config.toml
hidden_size = 128
n_experts = 256
router_score = "sigmoid"
normalize_top_k = true
balance_loss = 0.00433
balance_bias = false
groups_per_token = 2
lr_router = 0.00136
tie_word_embeddings = false
learning_rate = 0.00674
beta1 = 0.9
Below are experts of layer 4 (counted from 0) of a mixture-of-experts language model. Rows are named router (the router's row for the expert) and show model dimensions 0-127. Each number is 128 + 24 x the weight over its row's rms, rounded and kept within 0 to 255.
After each expert's rows: "comes before" lists some tokens at least twice as common just after its tokens as in all text; "comes after" lists some tokens at least twice as common just before its tokens as in all text. This comes from a sample of Wikipedia text that the model never trained on. Tokens count by the router's weight.

# expert 58
router [143 105 139 135 119  55  99 134 129  97 148 141 133  98 123 134  99 136 151 130 154 106 153 149 132 126 135 129 113 147 156  93 134 131 129  87 200 145 132 129 124 155 113 133 153 129  96 150 119 143 130 140 133 122 134 151 136 114 136 151 102 192  96  92 128 112 151 174 134  88  85 139 169  92 154 142 150 127 176 107 126 158  64 125 173  88 130  95 144 118 144 120 134 115 172 120  93 102 111 136 144 137 132 151 125 121 144 123 100 173 120 118 125 105 110 146 109 110 116 129 136 103 119 107 113 116 141 174]
comes before: " |", "–", ";", ")", ".", ","
comes after: "|", " |", ";", "–", "-", " ("

# expert 248
router [155 124 122  81 150 143 107 164 140  91  81 116 174  90  64 109 129 143 157 132 126 125 136 171 127 119 106 113 124 147 139 142 131 137  91 130 164 136  87 102 110 123 160 138 114  81  99 159 109 133 118 126 147 127 163 162 105 107 104 137 116 159 115 163 113 136 140 121 127 144 124 166 136 127 100 109 135 169 160 142  88 139 117 139 143  80 107  90 135 116 112 149 164  93 141 107  87 132 113 154 132 114 169 153 113 104 131  91 124 150  98 139 153  95 107 118 146 147 172 118 149 125 118 101  94 127 152 121]
comes before: " of", " to", ",", ".", " in", " for"
comes after: " the", " a", " his", " this", "'s", " its"

# expert 83
router [137 127 137 123 141 129 113 163 123 134 161 125 121 112 129  91 164 147 148 141 104 133 133 126 114  84 137 105 107 136 111  70 159 129 111 108 145 137 124 101  98 168 105 140 157 146 132 139 127 122  84 119 117  99 150 123 139  81 173  93 153 153 116 115  97 114 133  89 101 123 103 149 153  98 170 136 123 157 133 127 116 176  96 140 166  85  64 112 110 123 102  97 150 139 130 107 103 141  89 147 125  94 129 110 102  94 135  88 130  84 130 137 146 131 113 144  99 115 127 149 141  81 148 127 170 106 159 147]
comes before: " a", " the", " an", " also", " not", " born"
comes after: " It", " he", " it", " He", " which", " to"

# expert 215
router [153 117 139 122 133 117 162 161 119 102 141  89 127  80  93 150 144 167 131 126  91 111 143 144 159 103 117 103 156 173 133 124 150 107 141 140 168 106  99 146 111 100 146 165 150 112  93 110 152  82 124 130 124 124 137 122 114  64 128 148 126 169 105 127 107 123 126 106 101 115 121 113 129 137 120 110 122 158 130 127 130 148 120 146 153 138  95 147 175 106 155 148 110 137 130 115 130 144 110  91 128 143 146 136 120 120 165 154 126 148 122 119 147  45 142 194 102 130 134 184 163  95 144 116 129 159 123 125]
comes before: "|", "\n", "|---|---|---|---", "|---|---|---|---|", "|---|---|---|---|---|---|", "|---|---|---|---|---|"
comes after: " |", " ", "|---|---|---|---|", "|---|---|---|---|---|---|", "|---|---|---|", "|---|---|---|---|---|"

# expert 188
router [161 116 181 115 174  87 101 124 122 112 145 104 136  96 133 115 111 124  97 129 117  72 152 103 144 123 137 153 142 141 103 110 132 147 102 104 162 140 125 110 117 164 104 122 141 110 107 146 156 100  90 125  93 123 132 131 113 112 167 127 153 162  87 117 121 100 132 162 106 122 102 178 146  84 159  85 116 145 160 170 125 160 128 131 150 100  80 121 129 139 110 142 158 145 159 113 119 155 130 105 158 111 139 149 125 127 114 113 125 121 110 132 140 126  95 169 107 116  94 167 154 104 133 112 147 136 180 172]
comes before: " a", " was", " is", " known", " an", " American"
comes after: ",", ")", " is", ".", " was", "),"

# expert 212
router [193 147 126 103 159 112 162 146 146 114 120  79 146 103 115 134  96 128 154 151  91 121 155 104 185 113 116 154 141 141 109 117 162  97 122 121 133 153 151  86 105 141 111 152 127 134 104 122 177  95 176 120 138 107 153 141 110  88 107 140 159 142 100 130 118 121 153 112 101 105 132 175 141 127 114  70 111 137 161 139 119 153  68 112 105  90 122 106 125 112 148 133 116 126 154 123 123 150 117 141 140 108 122  96 137 105 143 134  95 140 127 138 160  91 123 121 134  90 133 129 137 137 134  82 178 127 122 160]
comes before: " was", " is", " also", " been", " had", " are"
comes after: ".", ",", " that", " where", " but", " and"

# expert 47
router [146 153 109 140 135  59 109 143 111  93 122 144 131 131 115 142 146 124 168 140 149  98 137 120 161 118 139 149 106 132 129 100 123 141 113 103 213 130 117 117 107 113 131 116 140 139 105 147 111 140 124 140 151 138 143 163 150 115 139 144  93 145  77 104 145 126 135 169 140  87 119 109 152 113 144 126 134 149 190 122 106 158  73 129 167  82 130 113 181 118 124 113 144  99 157 129  81 119  98 173 137 120 139 139 114  88 140 115 109 134 132 117 150  90 124 153 108 108 132 134 116 118 103  95 142  94 136 161]
comes before: "–", " |", ")", ",", ".", "),"
comes after: "–", " in", "|", ",", "19", " ("

# expert 169
router [194  91 141  67 139  71 156 124 105 120  93 118 151 113 107 102 114 141 155 163 122 147 152 133 135 116 127 134 132 133 150 138 151  73 116 135 150 130 127 127 124 155 139 112 153 136 132 122 119 112 137 164 121  89 146 157  73 110  98 143 140 120  86  88 136 100 159 138 145 106 117 132 145 106 144 151 110 169 143 146 143 154 143  99 115  96 113 118 143 116 123 122 145 137 138  94 112 143 116 130 146 132 144  47 127 111 124  97 108 132 116 145 147 124 136 118 104  90 142 142 130 164 156 124  76 162 129 173]
comes before: "ation", "ated", "ate", "ations", "ant", "ates"
comes after: " the", " to", " and", "'s", " a", " con"

# expert 71
router [141 127 132 142 165  91 133 127 117  86  98 148 133 111 128 146 172 158 123 136 168 118 130 122 140 118 113 150 107 157 112 112 124 120  95  97 153 121  55 112 124 168 122 146 138 138 110 148 152 135 142 139 109 136 128 130 144 121  93 114 142 133  87 132 143 139 146 112 126 112 133 109 133  79 124 140 118 127 101 170 121 176  96 130 147 109 134 105 129 103 135 103 121 100 151 120 128 161 124 141  75  95 186 139  97  97 139  95 134 105  88  81 126 101 109 159 116 103 106 141 161  62 139 135 152  89 156 154]
comes before: " |", ")", "%", ".", "–", "}"
comes after: ".", "–", " (", ",", "-", "+"

# expert 121
router [127 111 114 113 130  98 153 124 140  79 118 142 127 106 119 143 118 157 118 114 125  95 122 140 160 121 165  88 119 148 120 117 150 109 119 126 159 141  77 125 130 146 124 159 136 135 105 168 146 125 129 133 145 137 158 145  93 119  95 133 127 125 105 163 123 105 131 114 112 104  86 106 154 123 103 110 115 156 121 134 132 125  90 119 160 135  66 126 157 121 118 141 128 140 127 133 150 114  60 143 102 138 125 101  91  70 157 142 128 155 113 127 115  71 149 132 151 125 118 195 181  83 108  89 152 170 121 121]
comes before: "|", "-", "\n", "|---|---|---|", "|---|---|---|---|---|---|", "|---|---|"
comes after: " |", ")", "|---|---|---|---|", "|---|---|---|---|---|---|", "|---|---|---|---|---|", "|---|---|---|"

# expert 148
router [119 144 144 135 163 127 114 105  90 125 138  82 149 126 101 137 176 175 126 157 107 126 155  96 150 108 103 136  89 117 115  90 134 141 124 137 182 141  88 101  98 165 136 144 134 125 106 130 123 135 144 119 116 105 138 195 126 103 146 152 124 131 137  93 138 127 120 135  99  57 104 140 190 116 124 124 123 124 166 143 133 139 137 139  91 126 129  72 154 122  95 154 138  86 155 165 129 121 110 123 133 132 132  81 105 120 131 133 126 147 120 135 143  82 165 139  87 113 149 127 123  90 143 115 103 137 114 137]
comes before: " the", " a", " by", " in", " his", " to"
comes after: " to", " he", ",", " was", " also", " and"

# expert 149
router [147 148 117 123 134 108 147 146 142 112 138 126 147 106 121 160 118 152 162 139 107 110 129 106 170  84 121 154  96 128 143 108 155 111 131 134 139 168  96 142  91 121 132 143 162 129 143 120 130 154 114 124 116 103 129 150  93  89 120 144 103 152  53 125 113 146 144 138 127 132 105 184 121 115 107  91  86 135 152 147 116 154  82 134 122  71  98 109 162 114 132 128 140 146 185 165 151 128 120 160 134  78 131 128 128 111 138 116 187 180  98 141 132  94 116 141 146 107 159 132 137  99 154 131 147 119 148 137]
comes before: " was", " is", " the", " had", " has", " as"
comes after: ",", ".", " that", " where", " and", " but"

# expert 135
router [151 133 130 116 138 123 124 116 139  69 128 153 169 131 142 110 129 120 158 113  95  82 141 119 120 125 107 134  98 126 163 135 121  83  96 146 124 116 128  75 125 122 164 125 124 111  94 130 128 154 131 132 123  95 155 142 102 134 108  87 131 122 125 170 154 123 104 169 144 121 131 148 185 118 149 124 153 126 131 157 134 149  72 105  94 119 139  61 143 136  77 118 153 134 142 169  79 109  79 165 120 125 137 117  77  95 139 105 106 142 100 140 136 134  97 132 124 126 136 133 133  89 114 109 104 106 132 148]
comes before: " ", " \"", " 1", " 2", " 3", " 0"
comes after: " ", ")", "}", " 1", "\"", " Win"

# expert 231
router [142 124 116  86 137 100 132 140 128 118 139 134 183 133 144 121 126 135 151 175 121 145 137 124 125 132 117  96  87 160 107 130 135 146  64 120 173 140 111  99 126 111 130 147 116 136 120 129 113 130  92 127 111 122 147 160 125 125  91 133 114 136 111 154 110 132 153 128 149  91  76 133 123 118 103 106 134 157 169 150 136 172 108 121 154 112 121 101 139 100 127 153 195 157 142 122 136 122 134 152 113  84 156 127 102  79 126 118 121 163  65 102 144  68 126 115 120 123 164 140 165 100 104 108 161  95 140 124]
comes before: ".", ",", " of", " in", " was", " for"
comes after: " the", " first", " second", " his", " The", " this"

# expert 142
router [145 131 151 102 162 110 129 119 140  99 122 101 155 123 110 124 199 155 164 164 131 132 152  81 137 103 111 145 111 133 103 120 158 126  90 176 146 119 114 105 103  92 169 164 121 147 105 134  99 143 150 130 129  81 128 168 101 119 129 144 126 149 119  92 129 144 141 115  91  63 119 136 189  79 127 110 121 141 163 144 126 128 133 119 118 108 105 105 125 115 118 148 141  79 134 139  97 136 100 128 153 119 150  65 148 118 150 111 124 150 128  97 131 123 148 132 122 150 159 139 107  90 111 133 102 137 116 129]
comes before: " to", " the", " a", " that", "ed", " in"
comes after: " to", " he", " was", " and", " He", " who"

# expert 243
router [223 142 106 120 154 121 154 150 139 131  96 117 130 113  73 126 108 129 145 131  78 106 117 108 151  71 132 164 115 133 134 137 170 115 120 152 140 138 122 109 106 131 154 147 120 122 110 147 154 111 127 138 107 116 124 152  99 107 125 146 154 122  95 121 117 126 103 157 119 136 117 174 153 107  86 129 130 148 137 126 130 141  77 127 101  86 125 111 121 107 148 160 159 152 155 149  90 151 106 154 107 138 176 103 144 107 155 161 171 159 110 124 171 112 131 128 117 121 131 120 155 106 114 113 169 136 107 149]
comes before: " the", " he", " it", " they", " she", " was"
comes after: ",", " However", "s", "),", " time", " announced"

# expert 186
router [180 152  89 111 159 103 114 102 127  90 110 131 143 141 138 138 184  89 154 136 113 116 138 149 141 137 125 103 101 148 176 112 158 131 141 153 142 136 122 123 136 117 111 126 102  64 122 137 130 125 116 132 133  86 122 132  97  63 165 156 108 137 150 121 110 112 174 142 105  90 117 109 188  97 105 155  93 186 156 196 117 157 126 143 138 141 150 130 143 103 114 131 153 103 124 144 140 121 134 120 120 115 151 157 145 107 130 111 135 121  78 128 157  99 133 122 136 130 113 150 118 108 144 114 107 121 135 123]
comes before: " in", " to", " for", " of", ".", " by"
comes after: " to", " in", " of", " was", " took", " for"

# expert 64
router [145 173 154 155 160  80 117 149 148  92 107 104 137  79 104 163 130 142 159 122 111 100 134 136 119 158 135 141 133 152 110  74 146 131 145 141 148 139 102  91  96 167 129 135 128 104 114 148 137 109 120 158 108 130 168 172 106  86 115 144 126 145 137 116 124 116 164 161 109  85  88 114 152  92 107 159 128 139 109 133 110 146 109 107 127 121  99  84 154 123 119 127 149 144 160 110  98 158 106 122 129 132 186 127 111  99 132 136 123 155 110  79 126 131 115 142 119 125 132 145 124 113 160  94 168 140 140 185]
comes before: " |", " (", "%", " School", ")", ";"
comes after: ".", " Prim", "m", "/", "l", " Son"

# expert 133
router [172 153 183 110 179  85 122 112  81 112 109 113 122 114 124 123 113 123 138 129 143 155 133 132 156  83 107 140 167 185 142 135 149  85 104 145 147  65 110  83 139 180 182 117 135 155 113 120 115 166 130 130 140 124 169 133 126  99 118 116  97 134 120  84 150 122 142 142 103 125 105 161 162  93 119 136 121 131 127 116 142 134 119 126 151 122 109 129 124 106 142  83 133  84 134 137  81 110 137 111 121 128 141 130 104 126 118 134 116 122 131 114 158 121  77 129 132 129 125 165 108 108 106 116  83  97 118 144]
comes before: " |", "ate", "ations", "ors", "ation", "ated"
comes after: " |", "|", " pre", " con", " en", " Or"